Below are experts of layer 2 (counted from 0) of a mixture-of-experts language model. Rows are named router (the router's row for the expert), gate (a neuron's input weights, with its number), up (a neuron's input weights, with its number), down (a neuron's output weights, with its number) and show model dimensions 0-79. Each number is 500 + 40 x the weight over its row's rms, rounded and kept within 0 to 999. Numbers have three digits each.
After each expert's rows: "gets" lists some tokens that make up at least twice as much of what it gets as of all text; "mostly gets" lists some tokens that are sent to it at least half of the time. This comes from a sample of Wikipedia text that the model never trained on. Tokens count by the router's weight.

# expert 37
router:565466458507500555497576542485538524473570533487592511542467498519423501540504469461490392476469452538477566507521512499479464444487520544542516486497532467481482530474516515494506486561486528468482525482450492563448493394446525453520479438
gate6:499458548516457479483491436542467483551491536524484550465477525499402456477489530544526450437469488493615503461479467541451416511435470440494530451461500504471511508466481576535527483504517548470480509393567546489454413503544530491527452525
up6:511499495474484454457457430459509500525468498521488563519465596479512508514602494524578522519479473486470524496503482526578509485519499524517546477532469480556462492479485421461491500430489450483534517524529564506550508550532528550518530463
down6:467560497493491547478581556505472451543488549487515388530506498543472519549401480484449517461504515563501480520522494497479531500462534446584412509521514475528489466506465568583460532552531603488544470479490469485501517486542459501496458488
gate7:476474494471525557497496550520462497567421558426571466524479508455490491540526532494515408515527438519508439523460511458511500432517443497493510511509466488474579502493535508445542424555478538532546496482532506480550468476453511484524506481
up7:521459480449448570456513461533462488566549504488560548563496486450473496531475550505548497479497508477485532571503510532464407474543536522524521552551463419513504447486465498506501474388466507501495502484551479502493533483559504584561417495
down7:485470508512455502512455443586510463522441433596486504574471575521516539514544503492546529457457530456492487474501493558502535490548526573563413531479535475473506494425461539460501468522478521480488535545481535543492515450511486479422485519
gate8:569485494498504512447441446436479530513498516471559518544466524473505486536472535454553432455512534542538492501513480582447484592518553517492452484492503420493453459477531522518453578473533504516528498437561446509490464496505467440509492492
up8:539440486485508557489526534459473499522493500478579497581483505517502464571450505435552429532544553566570505473581580595492513578533532444472495504506486458441496512450449532542455532501536519491512495480533523538519508511483448458482493505
down8:475469456507470435513508428520548417495431467518464439501530520482455480518535489492497535472456479471454442550453504523522464440520446518559471524600493515492590485580514509457484488524460527445576465553467554502497538507563483553485514483
gate9:475480504584571507453446517497503607455495487448487480452537491547496447484484528559477519536509538507517511497503485442554485559507489473468510492431532575492451539559514413516529545513527520583485414526486525532557545519501485462442481491
up9:438461493489543511451530486491479559463500535594541497523477451491515389468467480564524477522489493453496509518554479475506521615571524509501486459431556577574460520533485494518516464477460510417467521533459470512447507511507445501480428511
down9:501516491532556500512452561487438571455566493546525482494482461454474424433506451565516560540522525520436455517530523506465502516503530440444583463479432509542479416451498488411512492474495407485448493571535512513498552489471481532414511455
gets: " ", " no", " poss", " through", " published", " about"
mostly gets: " publ", " poss", " ", " large", " published", " no"

# expert 33
router:493483459567457548504554470504481556422510555456545492497483541428458502506491482442433491592489471474531585439461479497505426519535516508525487527471523529496536447490510543532454504467537426474459558470452483483480442539429504521520600451
gate0:503495542462548598451451458470505507536540501525546439481585469475476425478481481453506496500471526525502585538424452562516495538505472544505486480506521461453543494483545559487450544505531532487502464539538530577464458507558470528488482587
up0:513498552530496494521463478456423491513490522466512518519500509500476536491498563537472504576518442500548516438439431476398424491415464496470492489507511434475499478547549441536564601490538523543471439513525474508517428469530484460451505486
down0:541537532487519520476475522512425512591478591524531462547515536508489532537484459536547420576525536537456468480490440503457468514510481546521547477538511562411458448490540513546518587419522533493477529535561504473528522506469533510424541499
gate1:505533469498468497508526493475471496488541474497562433470468540458500504578423513499508562463555521537496540480491536506539529481516467483449522462466492482472455457501438544447465453547492541520520537489504380522502462521517516436556496479
up1:470482472492494513464457475517543505460501473494474459431492562453533520522433504534534441471543500539391547486585465397514501521523503520454379430470481478439585480533472501501490506517486518555560531508520505518432449567511532453483515499
down1:533563527509504464489499467520500520484458516473503503611485495479493424601508498513495620499486557486476489495545431513429533486592479558457536504535396568532492530537507533508581434526535499474498551480524417501517486545460567525509471473
gate2:412582506499546515489453570557431539369602509505503417499544493478471490538438480549521546474558542535528520494459493532531471472502527498499464513448479551480465581473531505539530466471497457522481499504512541512490500579495505528473496442
up2:549433562455471499506576537502527538517459509527496557494428507500454511448538541437496497502517493476510512543531513436430548502464476543501488422502476434514533520463393537455521559503504565510463561547530478498503529452489491443492407544
down2:481518523443491539492512528506506537459552518477488490578481504494459563469505473451534443532488520524492594512450468470492472491522535487434509438474543492471516502451465479494485517487486430422565496478420496526484532483561572480457588490
gate3:603484438485468501476477525500456558545522457483454501493559428448465496458505506450462420588485504492517478488418475441539429488542563477477508561522400470489472507537452586509451534464448461539485546514478480517439543515471503475471494453
up3:505538431505570474453455548487466519557484420484472472458516495483460510498524524506508544481514507478501518498486471482451448534514575501570460526535474533523476485505486569508493582501477440446500529437438542506517505520493471453448527511
down3:525552516446562509507472468459455495550543535516457538540431514564464461475566530521483469565577443476476481527470496501545539536563503451439504399576536482529501483520511520576513586492500456475445489537578510471487563561536575486542438527
gets: " at", " e", " o", " O", " sub", " $"
mostly gets: " at", " e", " o", " ad", " At", " sub"

# expert 8
router:486419501536441512555512470464651557430508540520506509467486555521532475519552456469487436497551564476491488474497497514504452503510472479460487545494520461530530484500531455476517602431507563492465509507455496484453510500440578467479508526
gate0:530506468537419500499436498454546552393455554518504551506483453502450508543496430388473480538498528533447485523483470485517551430486482513621536531516572548483567515530524513573554502571543482551553540530491548597524517490464507481482553431
up0:526442475508452514459515496468510492433496494546469560470470475457471443468519458384499532567537531525455483617554478522507511470471509580543530545538499584508498581523520468502448524562580530541562527446500502561453461538501403501537435505
down0:491567512527549539524497406563566446461607428484472498440478464504483446461613490483448524587519514500509513511555488537485573492500493549502590507518429479530513477501479439531494501487550536513494517537510411518434494531526509449547484527
gate1:495535512525470528475587481426500430519577491557438475470491494554488528508459454429503452541503523504427543478508444538484468506535535388458468463437455458548499514501499507526563564461504582478578494480447488544492486573476441498535534495
up1:505480457485464447524447450560497541528490474502567490471459516456495502494502515567522519523517499460537543530419564507533507512594503550485520580547553481452554488500554558490514490513501499535398517460555516521423478432518552552467489443
down1:446458460521512411503505477480491529508550518540497485444499523510488480537498520455490482507518497535484445496494473578484464523463521479469423502463584443514429489533483451461490539416543550511500549509515512524485479502486489432513519444
gate2:526487499494448518475505425525519438542463470574474549523521499508538550537452491612483452506519453435507479562492552548585509466481482487544583497499475508473453533499510526427448469510556471485488504539490529545479508517524527490500563484
up2:479491544439470407565528522460513552574570511510481548509484506519529502469508524483533456462513523498586551511521548496485498449508370494487447547494533529508500486494476485473516491509459510456550499483567467520494524545506415506513404551
down2:513475482481558425433597542549484529520496518480499454553562578539508419602494485474530553523484611519568450502545510525468496515530487557472567521458486411479517483485531475470486509530495440565540511504462535481540460496509536495489533530
gate3:512528511483525515537543435501551478511497537534459496557480468479575480544488429471453536508598479506496500510450472483520435560534521520533511480521495450535496461491516540587462507518494458476488473506515397529473460522485455510497467483
up3:481476470525490467500419555464489516456549540436580480446530508495404450429465526523532482515411526509515559489519589477516553500521428476534483501540509522446491499505538482399506480496472562508489569493479541449561552419523533543534468533
down3:529450500487510445493523466481524516496518510527511491548545500516553427560550562455480524500523582490529515548604491504487464438509450527489514491470495489500469486477521533480463516535466484491538431524521482486457493492539583536543502535
gets: " on", " May", " October", " March", " January", " November"
mostly gets: " October", " May", " June", " July", " September", " November"

# expert 95
router:526535469492458520512559537535514523375506535466493459476468525512492445505481513480451487579546491475510570460510478486492488482510443527450540511500498467488482477552481475475546575459505540512519421472429471530543542470416622485590540454
gate0:484512481481558517516490507540494454455497536524439519529468434484466503472512475584485560527336508444546485564509546531535459492548517495477504493574445563529502521526465442584449450491535439511468556498585526602524459553468533577468453477
up0:487471497460519580517489478462513496499435510454523493507512488514447507480494466470444443511420544440509519517572555438506509552545434527437525531556554495505447461546477518547500414495523472487507525519474482596464470439418592458486559511
down0:527529582510465424480535517532486475474528505562450526449513462487583536504490534509595592543432508527531512552528582545518490455537487463516481540466431550535517580455525520543494453490469404538522469512463562485478547516508458570540502528
gate1:523512525524489469503529477508525534522497434557544519568509537465509509560481468524534423430556463515473504502534500565551531484437499550559498531507511468499456526519510507563516466506476542556565545461493549518568449511540418470559542435
up1:525481566437523526507529397502458455472416469527475423414479510488488470481479467561549490576472462498507501471565492444476446535560506477494409504455463603486513566493553460562523542559449483508530517488491429546528448462501550530445530493
down1:541471507563482495427457407541453474531471551569523517513557523493443427542525578482534494459467451495483537548517399483558514511484474583510467497526532518536513458533601454510481504507473567470491540520469462489484521483478468538458452482
gate2:540452517488509501532543394480518578528505526435426441501547559532415559420594542546500495497490510502597528496468522391437506492486508480519483580520541501515489516513449452463528502488508478523484553494470458473521519503472547497463472503
up2:449486545530485501562463493474461494458554439451520445554408428541533523512505446468479482466533501468477547510570485577527452450560457539503503533441510475417491516457522522619414440455504450545438478506473524437444520492524479462548458556
down2:521517513528492546499593478462481457487449526531448466441482526530453516511471434503531431543526444393504512452555490490552540503500535532492550513570484522509513476492491452547460545461553574462448526574530524492507446407499578431492456521
gate3:467464537499517567537487508503505449496435499449446503528461480471509520485478506595513515453487614537488493553498503492556550485485590523429469511497475516483581485540562481513546592506565488465500501580562527513471471520428501554490450464
up3:548512466501471511519574487485489428487532501516543432539462513480513508529466467538485509525505562449433516532531509501496515518490552529506401461525533438475543482498474530554522475537527512454465487530531505533512410480441474500503531481
down3:512537583481456498514426489459495535484402515539455526491544514501532439422549498445476504498472513421516496468493481537568480479515490523441476455492522482574456478485510469504494524450562558503486514486561477395490527437540566472508466436
gets: "ar", "oc", "er", "k", " North", " Total"
mostly gets: " ra", " cle", " app", " str", " North", " Stud"

# expert 45
router:493486468470424485512536464441563582408527530518476428587451521512458529554478456535492486547497513486500542376504505457532475492490460524478522545479546478527525472478499507520563505489527455508509442516536495484527478509427534456527564484
gate0:483458457497456532498535512502513463500507502557564495622494526506577505481497540520476537537561510475523499602559488490499503437568512511531455507492530438557512511433502507447474551504521499547515490393537505472501539505618542453490490487
up0:460505492486459524415477481502532435538436530562524471527552529453536524462528520477456534479565451473499441457542438479507505432475542539516395509414555482514548437520465513468467480502461468479471504426534483557508511454532546528536477579
down0:540499502488527493564503516579487507490478520536514596519402500460475517494518530517446540524434514514552489545428502466543555452554525467538447489537517563535533504469527534481556511434552507493514490496491486489550467507457451448490515580
gate1:457477473516480484565582530520510403500528534455518475491538498469519457515494490513435455465444518525533492481436460530421492452486508441552474469517458484515518437478531481485486517465468449506461475521476488508492495503413477478512536436
up1:548469496538573474507382463486454522545432542526465549503502565534477478504532564542506481519545530462506516517503596521519456498477468459486541520517474506422495531514497460461511554455550539509567630523497505500482556516513549475533477539
down1:514503494546493537480547602523559556410495506449538507584529523540524514474445495533427447449515498493535547420473522567454576463503503480455462491442474458527524494498541484434475455505541529550525478431466470485517537489500571528507469444
gate2:554447518465566535445484452567433466493404489531572549543475619484494462499518468563527407559460497447516506475480536533519544447490464524547518492518488469464492536471471536547477447466599556512439459498606482517558531455480502514525469464
up2:521498507536524545509511521535508534463525538493506522474539451504558489437510491487513548461489420507523515514466590480530513533548598483498523508520530552526497532515462427557588573483484549480478567502584504504519505521502439538472513448
down2:403521466472551520450552507541540495492521478548576467553470517496481452473476512543512471532518504537397459527482538533543575520447526488513450494550569502492501537465469568419470400486504516533564483501458471520465580468478518528523459466
gate3:504516524509457507485473500478454424557559459449553420501527451449520472536500488441502463534469501464477523460502501522451504511416538550551438535471529455592492578526529462496538510504469463559401518455479532469516541496475505476509489399
up3:488580476529489509525512473437506454448633562435497557524482571521437511536497463525450491466435470518488462445429463530522517461502550519553458488513497485523495484514554477491478505501533426476448474469454501472503473525460560496524476358
down3:499486490508536421470482404501433450476518508522453441525522431486476457477534538454484549604481491502530437458487591524503503510421475503509486560484501499540504446427486419573569540525476577518491530479488511470517531590511423484502500530
gets: " col", " Col", " that", " pr", "uc", " can"
mostly gets: " can", " pr", " Col", " col", " ag", " min"

# expert 59
router:490495424491460494510509572510507497432600601464478519546473523534476542521492410476486471468551546499541520477503492494575483525510457483441513554411473493565511456474492494474464499497590451495508482530515511460426543527457588443517549413
gate0:528549467464496428428564531541571473466555453519494500464480569545466501462546514527455534594474549533562513506552545454483508483518441499491494521452536460489527521436447574537536460508507513469467499489514563505453505474455498545459556450
up0:493592484464515459512552506461494492507509455558492486432447476502452470468524515437486485560505536557564526472485463493495534477521455440486523493471542536487440530422439519546447524543507480478488480453571537451528503527473451498425518462
down0:523537469507500505523521466498477429528515466495532515434492469470481594505518524449452501508492520454462518474517501468557513482508492469483504572519494598533490460522490394503504475529430535443401532513498485492504533434483490515386499482
gate1:505496530486495518509556505545508479461604564494430454507538543506513530565479460578515436481478521522555478553547524473506520494516440546461532488502454574552463493451477588454510489551520466442457418463507506420484474579486501538534484419
up1:466455510502539493469553534542539491451450434484509502495480466502509521501572511568536540471455516489514495364503495508491498469440500537508543520426521488505470516532513495534471532480436577612526547508546494513544543485482493515460482505
down1:476439541543433507499521489523544533463422494532503451528533476462511517549459484504460338493511478513524534480464494529512547522503476480428479443515496507539564506461547446431451476495606477473475423482563469571484503432553521535555457486
gate2:481533470466498503486499545518488505554521550533606475599520530474471482528500533490491444460545537542491481523478486495510503391498467478454525489476488549433517594507475500528499505412468499560567459496491542529491395464536438549435529445
up2:518514476524504566523499536489495515530553593527516482569526510557401508546496460439500473481574548476502492509513463461494447472460489518540512516501485472536403509468455543520441567499459523517519465508527483559515444519410530500451478476
down2:515587490447477545557461487493442487534524453520515500525539540516501442533515520490422488468532547483466510486499478514512508558501418500496440525432509529448482562484473448498492471429538487479576513492479542546475440486536529486559462522
gate3:484497532519464517485550476534448472462486525481549432456482541550409512525466509507444459535579431525513526519474457511488513522534496541517524507442460528500486468517537513581529442597446518533460433531538473468430535523491523511503541486
up3:523490526527506503497513478538561510472530517552512505444575519388534498543463517545544533462400471536524483500556493449473560474496581500454467494560543506506523409487493531496504501506580588471502509519439394521467448499516539505550481480
down3:528443567495523477510510496518520508524490526583509478523547528505506522544440543480503494499498525526611506547514501493619431524574522464522472482540460462533544474530518488507513477542495487532524501504541461502538467541457482440536594443
gets: ",", " c", " American", " s", " States", " French"
mostly gets: " American", " French", " British", " France", " medal", " German"

# expert 82
router:517491523467454495489497514492573519416535566434450515553473536547521494476474486426527508546574456507499544533514450469565459488526500452506516499498527449488480534509553514468495583549525425561455517530431468482492499509434566469450493430
gate6:481507484436559606460468455553452577517492493451483508546516550494525462529496496491499482513574482496462542591450534452497469520488544474466481537465476439576515493474533511452517474589495479468513512455529521508540461526396479531476513512
up6:507540566481509466474544530532403486450441478592588539518500472522475536474512510554499443417489548532469474424487498561458587508509540454526483497558565559469503462573495497522531540475501482528498485581573488500521531460535462552482437461
down6:487510448507502430527539439508532513496484533535506492492498511547509501484500487477505568561489434473455561577567496460554514488515535556433538497455498524561476509494422468429498447536504540477512495479519532490456461437425534481544446520
gate7:497494473465488457458504538460606437483541560436439460532569496502482569446479488504463548490494537486527560514519467465542438470522507482444493472501508481424491523438585548431484507441440436557539546471535514569470547432497553458470502505
up7:516478479440501507498490458534487503511559544437416447486559519508409536443469476513472583509508519490474507517506492471504464456463507538406518407499535495498485487383521573504608475503456467530487499423480575533470562480479506503403612450
down7:396534510439533486501496542454476484466478484488546502492454437511506488556516505544502461501471479516509508495427512544530487474451522493551511509499566543565507474538467423584508479465478516457529463554617481486548525498552492513437523457
gate8:444495544535576482509514553470487501502501512508506480491526489435526482553540527521390418456483452432481505542546513504618482522543483524457552540517531468505534505526500513495410439568486502577517397508446442527536469563485495544457443420
up8:462446539531547384459497463550575540501563505591454470497500401522464591561512520491494598516557516503453564462432514450475519514478492508539452531475479524493528494504561511458542475500600554502392484438494487500500519516473526468449561518
down8:459514491491511530608469508535548459485538558485505534475492444477513497465553561514453555506498498492449538532515440391517574518530457506502449466494469508512580427516512469529558504442495483512547484508499477508420576521523549460471565481
gate9:477492483492523529516473547491570554470487558483486522485517444493517473490424396486495479474529532491519537516512567538488575457540520418566466532453466482503556543478518551385519541520529429506560530498536540500435488509475518495477454468
up9:519480504527401464546542450495414499437552533507503462539457516504471544607488500507519552555536447477472408475515504530461508557476512590483530521465455549553508510512519517520503582513426507463447441441473563505502518524542502493505581506
down9:411493642523494477436484507563533514497501494500506470564506480490504521515440499496468450473483468457497502553448492513476472408462556517529520513464489501490481538474444552453493414461512462507535483418474519553456516503479518522405534470
gets: "9", "0", "8", "y", "ent", "ian"
mostly gets: "hip", "arian", "ilt", "ian"

# expert 3
router:497465503485415459484562541437523521472575528487471520529453523556523492535507468506519521552555554528529493483434531427542474501521446479451596555467472451418488476496450568439528479516530520558449520444509491477560508505494521460483548473
gate0:513462542529469522513529529458529473518542495524462474434493550511500533533512523497453440502591483507590506509441470475460503560519451490442516442552485482479549455500498498476527492610503539536474514576518565597466510500546577456544555489
up0:503537489508443445503509578409571483474475496476478553506519450525419526505512481489537505489432504518457498521501523531540515453561448504455505546472454466537533502530548477527497511468493548503452501472528500494425552511450480467495415552
down0:475537495475537509512428555493458547489542554549533451513466592497599565516472479518499535537464496467524513493541519472516547555410529470515574508497476533512467498537501469421442483546505540550497494557445497472555587492466565481437490495
gate1:509470520494475488512488512391485443450529464552494516512499577510448485516483448475496481491490567494449532517516517533545502445514489402602542477495537460492470449452493576482456481450496484553458534541488552477522487546437541461488489494
up1:462476510558539472535531497448439516426534505473506523517505489493513497506451522438455455461531394490497494455461487559499548532428431453480534479411543498546506500487503517466553437491485546518474523478499473490416521502520531478474552432
down1:363446526471527431539530483462506548568423503547471548477500489483494529522544497495547546472510583515492485448520474543503490467569564484522500536523571548473533479511448584545465470532448495564511465502532493469455516505504528426473467525
gate2:489469425545484472425515550448510533557540525532512503517499488546519435565518484501485544508495485482476463484514592429527516513514410500465503527574546516509488545473499572533579407530530559546530492525500503514559556525524478472443543466
up2:517462503515497417498460388498427481553504452448509502460509511473489427512450478436480499533468451465533574526497465488487462526480535455479540561475538540544531433434487524486512478447457521497508475529526528509451524536471496561532472502
down2:543494475533498454535507490464464499520522456549508499448483553427511546493555529489447449524495525503439552450560544565545487505433415481493521484473457444554548483517484500538443452535467575493478459547514480418481464432524521598485514484
gate3:517484574480444498473554559504518527505464491442588582531492497518505506472511486538487544528471536461555480504453436505580496558555547500457503525490491511548535478542496530490521450476485482512478492548476489493485486484500611498492482521
up3:452469543557568550515483479522541544523512511555491478503508493524496470525477542523556536510528505553489492447463457546407501460520525488574488558551513561530502511474441468581482443588494428481514492487535428504507615551511554469403541529
down3:522571513552521440455576484501510505526493513543512497419514446517413467478523492505384589511553501467493442506500492498525462490497531500523551560489497468453536473547528459518525597512461496500512444521475549475431479447539540532512468482
gets: "9", "6", "8", " —", "et", "x"
mostly gets: " −", " mat", " —", " Mat", " cy", "x"

# expert 17
router:475465481521466559509528548483490560410496575489528483492476534483480540487557511452501565549576475483521570588512482471485468503551439444468490517513495551513475564470422500539493518507506451454451457451402519466535468499494558456548509488
gate0:480455485522519524466566496529474449513470524447459562518542568483487498492471485556537521409496483467447540526454428514533437518473596542468504479481476526476500521542570444505475501460557498540464520420476507427607490490515500492568605478
up0:485520487482470446498545517392529481495555544590544444613416573576524565501442422469492484501486525492494465390572472437426537474441542519456472542537501505414518523533497504560475541521567465578455489551422515533507546473512536513562560521
down0:562458556435510537517490498525521474532490564484523489454433478476491457480454523499519571534460499483563528487440502422505558564553524537493518522562414504518536534444481518495437515580490463508503461500466540484505482549520475539455537560
gate1:535458524447408524444460446534522430508480519564514525519446481445458515535444541498454553478509470496539509430548477401446488513495479525566475550481496522471452463526451555541492443489480481582433570562493517563399551388500492560537518545
up1:416492553468593450516542506495473519560526540472519459520475515499474510499588438502507459490489525516567481526416510531610523490484520453457459517481496511512487474401422486484488463510477511483557460474492498525544480554519514471523487496
down1:523410594544441519433475440538540442543442539547543509508494473543484500504548530501538459524497502502579424496541494498495440584528483477576516555519539480493459496537478538474523467501475532526471603510476445523471579515466527504504621486
gate2:429524507487548444527473558552456508469537443539530503457501491475462524538539522514487546592387428491545502501515428428521491523451536503558576471509493568531501602543532500451535502566488489436575487498550565587506531511519530547443472547
up2:481488482478507562441487492544542481471496575543490539482506449477530524502501537502470550443535542548459501484544530593500481465497502577499496533501528472472488475545489513417531454490593498552516502540561499536473453481550479527520425491
down2:493514500517492433480543451495513554493462471552536492507433540506488559587470449466471511541538467427467567466473430434544465571541443468472444529496511501493471520494459507424436463436460536519522431546517526491553491555522502514496477532
gate3:488451512496477471501501545500500574537563555564555471428524528479499529520489535441418480456495461530546571494549555471440488512508507519477488489457390507487504490519575554454494498574498484468514444512557576480486481444534476544478519508
up3:521520465485504577521541529507463510470518534437499519434531593500465430459393486507485422495485456492546505508498605524437465481482510511550492559445451499512523512491471515473509394544469462537460537488521579510503507517496524503562483511
down3:505594455526565465489480456521489486593531480496491529476499544486496512439505441542498532454518504398481517524454590432510543494497506459490412530596540529472511511453531499488422513551499507460474501523504580449452460492538536505494424576
gets: " in", " In", " re", "In", " Re", " Le"
mostly gets: " in", " re", " Le", " into", "In", " Re"

# expert 62
router:537481476456473420550478506488604517468558598436481523567459538535537575550422472514506487490527482539543586524479530514509479516516433461509466520494507553568540500497481527491513565496512522515457529547513452563525539439449485503489529419
gate6:492480520544513591442534551443443448502491446485463529393506538478454469470618519443450510489506441420456482495457479533484527504467551522544563496480477482417476536422553473439518485511467472521525426465459546469541464551544577560501506520
up6:586516449443550452457426497540514456571483431517478539532513492507555521533452564558498503446538469427558539537489569556462618535536468438514520468521527521532560503545505510510509523535500599525496514558548441511530488470579454525508464450
down6:509425525531500565481519501490475571431492489530496475461553515473410447484451467442502491558494538475419461491486482464485477443517539509493625552489502491442421513479532495478460513501480467484511457429492559499503479557481533485473485510
gate7:464497541485492506517538491492439505487481464556461539517477571444473454473543513492499472524453548488522515496430496493440479495475510491404491540402532469535481480457441543499496508530455429470402492504479455466571441488534517556597540437
up7:452471506522502486484487467602604541505511531423423420490510514483508496450434560436474516498596518487505480504491496494495430479525530510549510475522455515503475528520531500427519525582460520580577489512517496548512502533458509549528481465
down7:558547529466486426512437497490498493566478542466421549526490566484528502416463511471545556517470568527519480461525443505477485456482494492544578452487552442424435527519456510541461550495441519569491483531402508485507420475475510541498524493
gate8:456543533496487491468491467505546469522490452455482523482477546558496514449394516480528528540502472496528473495552461465511508528518489545585558502503483526529456534413513442520494536583447516553444490453471523458564494494481463580501490481
up8:489510512574556524508538528515455483470428445551560453466549483422463496530494491478496563514470523515466445493496575519476478469498512562448471555471478520413448512476588542451484450486518533517541444564458549476521576548486560510473553556
down8:469469561524505526481541447509482604490455554520444484557543548547482493463504451445479438483498475433458480459509513494501485545474534500504595531497415484457508525476581457480464430494497459523509488508433543446567496557560462502482503467
gate9:537496449505540472462461476541446524515488603500467512442490410520534461521459541535452546483536453465536515565524493487477541500540519464481536476526398471539512454521530481483520558566409556462558514499554520563499512556514490560517553490
up9:456606545521608486513540498521463542520472497503490576513457511430481481505552523511431561539501540400496484622483525531552517557561520436513483551489516550484466486480505534492555476567523536461596533477539502491465470517473495477474558540
down9:549564463461443454569507508498487491475523511439507504545501565545508590497522460466535472457515542570465493425509478498469491455419416565513505593519473537502525424525403504491483548468473523504453484479526459512537430487532485445535482442
gets: ",", " and", "),", " which", " where", "\","
mostly gets: ",", "),", " which", " where", " when", "\","

# expert 72
router:531428451484466504510574547417547590454523549484504585545441545552473522469537442447499488513494584556478518477429525476518592457507508489503589494480413537474473468500469514466511486465492538515497460503560537487475543492381528427516500429
gate0:426504529524481512481506523524496524554462469507476524479558466504572510513490483474522545507450457585449494505460494475515534487532503528487533514570432498492539551478488542553473444426480510504591532513517531421563537473519505446527448418
up0:470545516533543466508474486481469565514505520452534547589507467506503441498540502620444500534441495464527469507471512606497465503472527518505557516426569504505505431533445536523594512537552496504461472468563509565446490579516522512535518549
down0:438493481531523549551492496555517441475488613467515403544534511517585528538484523440533546522510502570491522503476472433486470537438447484517505523522458494481527577521525529491455499531444476458470545467573484474508485460537540536461546522
gate1:556452529463454514526513509500455498463466519433484483521521517517506535533475486497520446501472527576442453487506441428488530568515471524493492496530538525526522504538466463529519492553514489513546487517454477580471495434409450518454519468
up1:546431467534513502464494509531498514497433485491484463455541453516454490512469485510472442419430499508456457540547527464431509558486465451449497482539434549508498561531407525501549485503475531496468473526480502565501504476421507476442443432
down1:462575481466474489527503482526417465506443462450503507546476507528478497552470562539450580523460470543573584496550459493417454524500499549502499551510484491520561518451473478495482573474509518477512455457475460429445500500517490441514480488
gate2:550467495444511522485445530490483501487469580522531566543521534515491557454574534459521508472509492533489523492468482538520484489518492466452555488520531492475453531515440457479487509506522484488523531389512567401524506421512469536472527498
up2:441489471446540460473431498529559520501506559516506479586512487493483563449534477565527508410516576499492537515496554491480507348508429445496502513520495488460520521525523531489525494487545488533520543451526519508529472445423470475481499484
down2:509603440416438451483490489534541488514553496536514499476557493468427492454466472535499563590475476517529445514472464456527530497539504524398523464542534502517579534464447417471509420486528540469502605553506465565502528549458464496473496530
gate3:585483464506432500506517475533467513430487519405497487523448502521425557528545486507451483578463499557525491471480516444514541525541435534479499547528439511492528536459502492465528526414474507467498492494491493513432503472441490502528418507
up3:527445451530458467518494421565438547502460480581476529556493422482512519476558539483527445524429502575463489465448544495408500544553455472555505558536458498465519533490512459472474479455467537589525479533546506448480528491478470517493424520
down3:445473555533486502457457450525486446554429425527458513479493502487568531580511483483510525494443510529483530501546467482437489405452518487499465555484561474485525507562543509439512443413481459551548517572525480510529519500467542444536537500
gets: "3", "2", "4", "5", "6", "7"
mostly gets: "cient", "ior", "olution", " e", "α", "ure"

# expert 19
router:485438484485402537533514490488542563461539548467559562435470575531466479487522508456456457547494540511485548489403510543586467493494488468513550508501520501481484483484491472493551528514499506529514500497524460540540533525472524450549537411
gate0:528489500492420500474491460469541502560453508512430501457500525571570552438441495485446522498556412442613554483440496527505457526503500492514573455525530548469522526529522520502525432518507481560570540471506522465472528571537472470571499375
up0:436468476547456480465440494441425490545492467574405435518500461429543522494501485488414494454524440467549519532488570483552476534556512477504516470526583488469481440515553540472488453486553463554523523525528518470442548531599536481558388451
down0:527469463508495474531443494510495456453445492450469515471484549580573540500567568522533544516545529578589556375483613523514493534542527506452515539522511473518489529431502474547501460500488445534528569516500516458494452526488441472522491528
gate1:469495502466492504491571491479458588554514534523483491474526606479434500498470498477497537497464405521505534423484447480521443515460455571539514464548567471489532492517468551521512448531464531548463542502496547519483514558439462466515463389
up1:557522552510454483449512494503502482583478451458486545469556478490503476441570540488557540541468464544551506485483532457543462574527429433509532471511485494457523545391489507452494496510474521510454571492410577529468533522436536453540484481
down1:445442483502512518493536550442550442445524456437548541451438469507538548473489460520464579518427538559484483453493537472543488499475533498493520412561483520558485478573502428574492464502474513447561508452529569511474425521514492427457482507
gate2:520498428534419522551543535505525547526542550498537545566454470553512420514485459514485518497501533467499532459464517520501533512462462435527481514538493507434506455485520575510511469552490543522478474526434475446457481511501525509497490527
up2:452508583479523446482525446462549557428522487512568397523525517436499524526561477482506549523535495473518532507460531506538531476510482559524474499469539479575477467525569453405451506606530486517531476520498565548548536540501499484549544495
down2:500420488504499484503503505466510502462505481517466443514461490488471493478474515516439534440512445481587492497515546500498510565387560539488525501417475523498419518459539469537449446521458444405532441434493416486531421492495530499512453494
gate3:559454465438516495449482490554515509512482500507408508493532504510485498565458529511560519519513510580511556498467526470494504496435552598472608410536524563509508423483499491482437497571529427482504507481580513532434443559491492528511538458
up3:526552503487524451538531507522546545512463454517518459504485553549488525433464493575537503495475464549504400488461565486493420517472546549401574530547565451538504530542485452485513463454583478523458473491517602528512504565552470511502475567
down3:473479467541497482438505481525556509450580506518496490484497530478528522456438521476491453528545468472478500458425444508448465511531487455512497460478483499563411496560492495473527441467528492464483533472506542493532499552507432590467435483
gets: "a", "ow", "}", "and", "ock", "ash"
mostly gets: " cross", " ground", " make", " support", " claim", "ink"